config.toml
n_experts = 40
experts_per_token = 2
moe_layers = [1, 2, 3, 4, 5, 6, 7, 8]
balance_bias = false
lr_router = 0.00232
tie_word_embeddings = false
optimizer = "muon_variant"
batch_tokens = 262144
max_steps = 2976
Below are experts of layer 6 (counted from 0) of a mixture-of-experts language model. Rows are named router (the router's row for the expert) and show model dimensions 80-159. Each number is 128 + 32 x the weight over its row's rms, rounded and kept within 0 to 255. Numbers have three digits each.
After each expert's rows: a language model's description of what the expert responds to. This comes from a sample of Wikipedia text that the model never trained on.

# expert 2
router:147145137146154153168080149116144154125133077114172120104123166092140149096176160170188174168094136187115197140133089103091183147079139079142086118139177164126148110133118116118101122138173138143158115184105158134171138173177170113110164102
Description: LaTeX and name starts. LaTeX math tokens such as backslashes, _{, }{ and $, plus capitalised name-initial pieces like Sp, Sh, Mc.

# expert 24
router:174183103130139120192135123110170086170062073153110091101115190178129141095109175168116075128092114134132146112097145148120100083163127141177127137141129109133132132120116131216157156096141171135130168097156100167166098113079128165164134198
Description: Locative prepositions and copula. Prepositions and copulas in place descriptions, like is in "It is located", in, at, near, along, within, across.

# expert 31
router:128119074178121200162120117159167146121149139085180129163126109135137071121160119107109105144110192152143170153153139141099201123123160147111132166088153142170118089081210106151135158150089141113071087108153151112115136128148122132049131115
Description: Modals and name pieces. Modal verbs such as would, may, could, to, was, plus syllable pieces inside personal names like Mummy, Thamasungkeeti.

# expert 4
router:111117096116187078102060119146145136064094149083079098140125096146126133147109148127116115059110145133129131136138044117142212133138172159116130099140123098074116144136136123155118112181115074173140173147155213208070110092147123156142089105
Description: Past participles and digits. Past participles and verbs after was/is, like taken, served, held, returned, plus single digits inside numbers, dates and table figures.

# expert 3
router:075089118137109142174102158176111150141137109136150108134105172117111078139154145111165139153129094141132135158166120127117107120166151147097146164190113150150127136075088143136146180139124109098100084167074144067090150150088156079144119150
Description: Place and surname pieces. Tokens inside proper names, mainly US place names and surnames, such as New York, Philadelphia, Woodsfield, Hicks, Truman.

# expert 7
router:172103142108153142137112149107128104088156162086110121170138136073085124116169125163122156148114155165108118208108115161106154105118140126166130110089172137155093147162081172084092097120145155123149113124106187175152092110196126138132168113
Description: Sports results abbreviations. Capital letters, abbreviations and apostrophes in sports result tables and event names, such as FF, BMC, Championships, Olympic, f2.8.

# expert 39
router:122100102202170092152130121167073186139093162085155145181145087121150144071159097075055163142091145105138145102202137115138175136134154142126138061128082142146123124121111082170131142168111123118165135176148129080115131100133090149106165110
Description: Infobox and chart fields. Colons, pipes and labels in infoboxes and chart tables, such as Medals:, Class:, Award, Billboard, and chart position numbers.

# expert 19
router:129129122113149158087078116077127102105058143130162137156142145164074133105059070107130056136094177091142137145087018162216161147133162090094098163146142162145138145182124167192150120157139074133143167086182111155111093140138140184100162187
Description: Clause-linking words. Conjunctions, commas and verbs in narrative prose that continue a clause, such as and, but, while, had, has, thinks.

# expert 28
router:143188146164100133160120138122129161159121120111109165189126111089144176114149139188130076102127118135133110095098118099131175091134117092083114100118152132097201087129077158121089119126191090122154154151133079157120126134110190135124115144
Description: Numbers and quantifiers. Number words and quantifiers before counted nouns, like two, three, several, many, million, thousand, and the units or nouns right after them.

# expert 14
router:196169145138126086131183146060101083134141161176149074158186129219133103142059193128207118108135112105164084161165129148155145117128116121153104170174096097162138120094108144125135142126128145148117091178139135100113136137119128115080180139
Description: Word endings, years, line breaks. Line breaks in lists, verb endings like ed, ing, plural s, and year prefixes 201, 200 after month names.

# expert 37
router:102106130123093142073104171145101143175129167197161124163103147116118088116225141100119124138145079134184156151096138112148123116131129093107130138109116103082186114127138123114110138123073044176143076125130126103162139186125144109109146104
Description: Technical word pieces. Pieces of technical, medical or organizational words, often splitting Latinate stems, such as stim(ulation), regul, investig, broadcast(ers), Department.

# expert 6
router:178150156097125151100117151119116149205148132167175114164136144195093081121128127153136186158181147162121101106127118067061137137121072166164158067149096128114134142161113139157156122105086058150179118105105101088120106102107121124101149147
Description: Con/dis prefixes, dates. Word-initial pieces like con, dis, Con starting verbs such as consecrated; also month names after born, coordinates and infobox labels.

# expert 11
router:115118097143129061136137150132117159122185133096114153171103095145132101109167133147181076149172129118108109103131178141118132120113143102112158091131120191136092112164108078179193138063152128108078114180055153135076103114108081054101135082
Description: Election tables, Indic words. Table pipes, party names and Preceded/Succeeded in election and office tables, plus the y inside Indian words like Vidyalaya.

# expert 18
router:150108133140170163131143104161110118133127130105077091094117133128111169114141165141141153128050153130082155091135089148108108117121134118163118125075112167125159126170145110148159098166161134123191154122118096107133181127063101107181098088
Description: Title words. Words inside song, album and film titles after opening quotes or table bars, such as My, You, What, The.

# expert 22
router:148181107118144167192113102082115156150138184124162118118102123126092138113165096155134167141124153145127152086069109137127138115132188114156098068103146141142155125206145124147175106089136056115160128117146182089155144136120091209137187094
Description: Prepositions and birth years. Prepositions after nouns or verbs, such as of, for, with, in, plus year prefixes like 197 after Born:.

# expert 21
router:157149107113113139141112128073151173128122127080110104138133058130122128129120152132131094131178115098108178190152116091119091123134159118126128150139188124120073168120054106106110101134208150117147173122112148137130193107177130183140091118
Description: Year prefixes, leagues. First digits of years like 201, 199, 202 in career lists and tables, plus sports words like League, Cup, Season.

# expert 17
router:088152149136114193113129118142117092076138155145145170137151054097098158165127160119164148080124073139137091112117141147074104176162062088154153175095168126098076174104075114148142100142141185090151111158128099108131094089140129113160170112
Description: Table and score cells. Small numbers, blanks and codes inside sports tables, football squad lists and result grids, such as Pts, Ret, GK, 8.

# expert 33
router:181092160172173110100135130111110104145182141129125127165142128138060130113138138104127134152109111147138165083123087129137115134122188108175141150149172070087141136110204146088126086120102101104121130170113154082070139181084159095133169071
Description: Everyday word stems. Short common words or word starts after the or a, often followed by suffixes or hyphens, such as work, high, spread, Go(ing).

# expert 16
router:165108113147092102136139103065124125189077140104064090119159174151128150112116133139107078110125164119127147175117068108175146128119122115156073155138141098069126155136129134158129084087143137161156230155133118199118107164143146156081204092
Description: Abstract adjectives and nouns. Descriptive adjectives and abstract nouns in expository prose, often finishing a split word, like social, economic, religious, industrial, radiation, pressure.

# expert 38
router:105090071128206120157105163102127115092128137138095100124099068084147201141149116216117169144141126119100151167098098097126029092139095082097123117079148120143062097167127151127093091165153134132127050120120129129126120143154145154124138108
Description: Hyphens and name particles. Hyphens and en dashes inside compounds and scores, like Java-based and 7–2, and name particles such as La, Al, von, Van.

# expert 29
router:102103175124184133087092156157153125085067170189167153085181134169104107123110140062115158166105119107135159142124126124121078141101122099127177155146122084133166112141094118147102180124158104130123105069084094136063156150114161115148130150
Description: Closing punctuation, headers. Sentence-final periods after years, table cell bars and closing == heading marks, plus last digits of years.

# expert 25
router:114148102178143115069109132107123171136152174165152140169100078188118083109112148196163124080133086135113073099149131143132142082114137130128170061130091136100105097084092118201183118124147144141127152071098084113189098113106132117131152119
Description: Decimal and vote digits. Digits after decimal points and commas in coordinates, percentages, vote counts and climate tables, plus headers like Candidate, Votes, Turnout.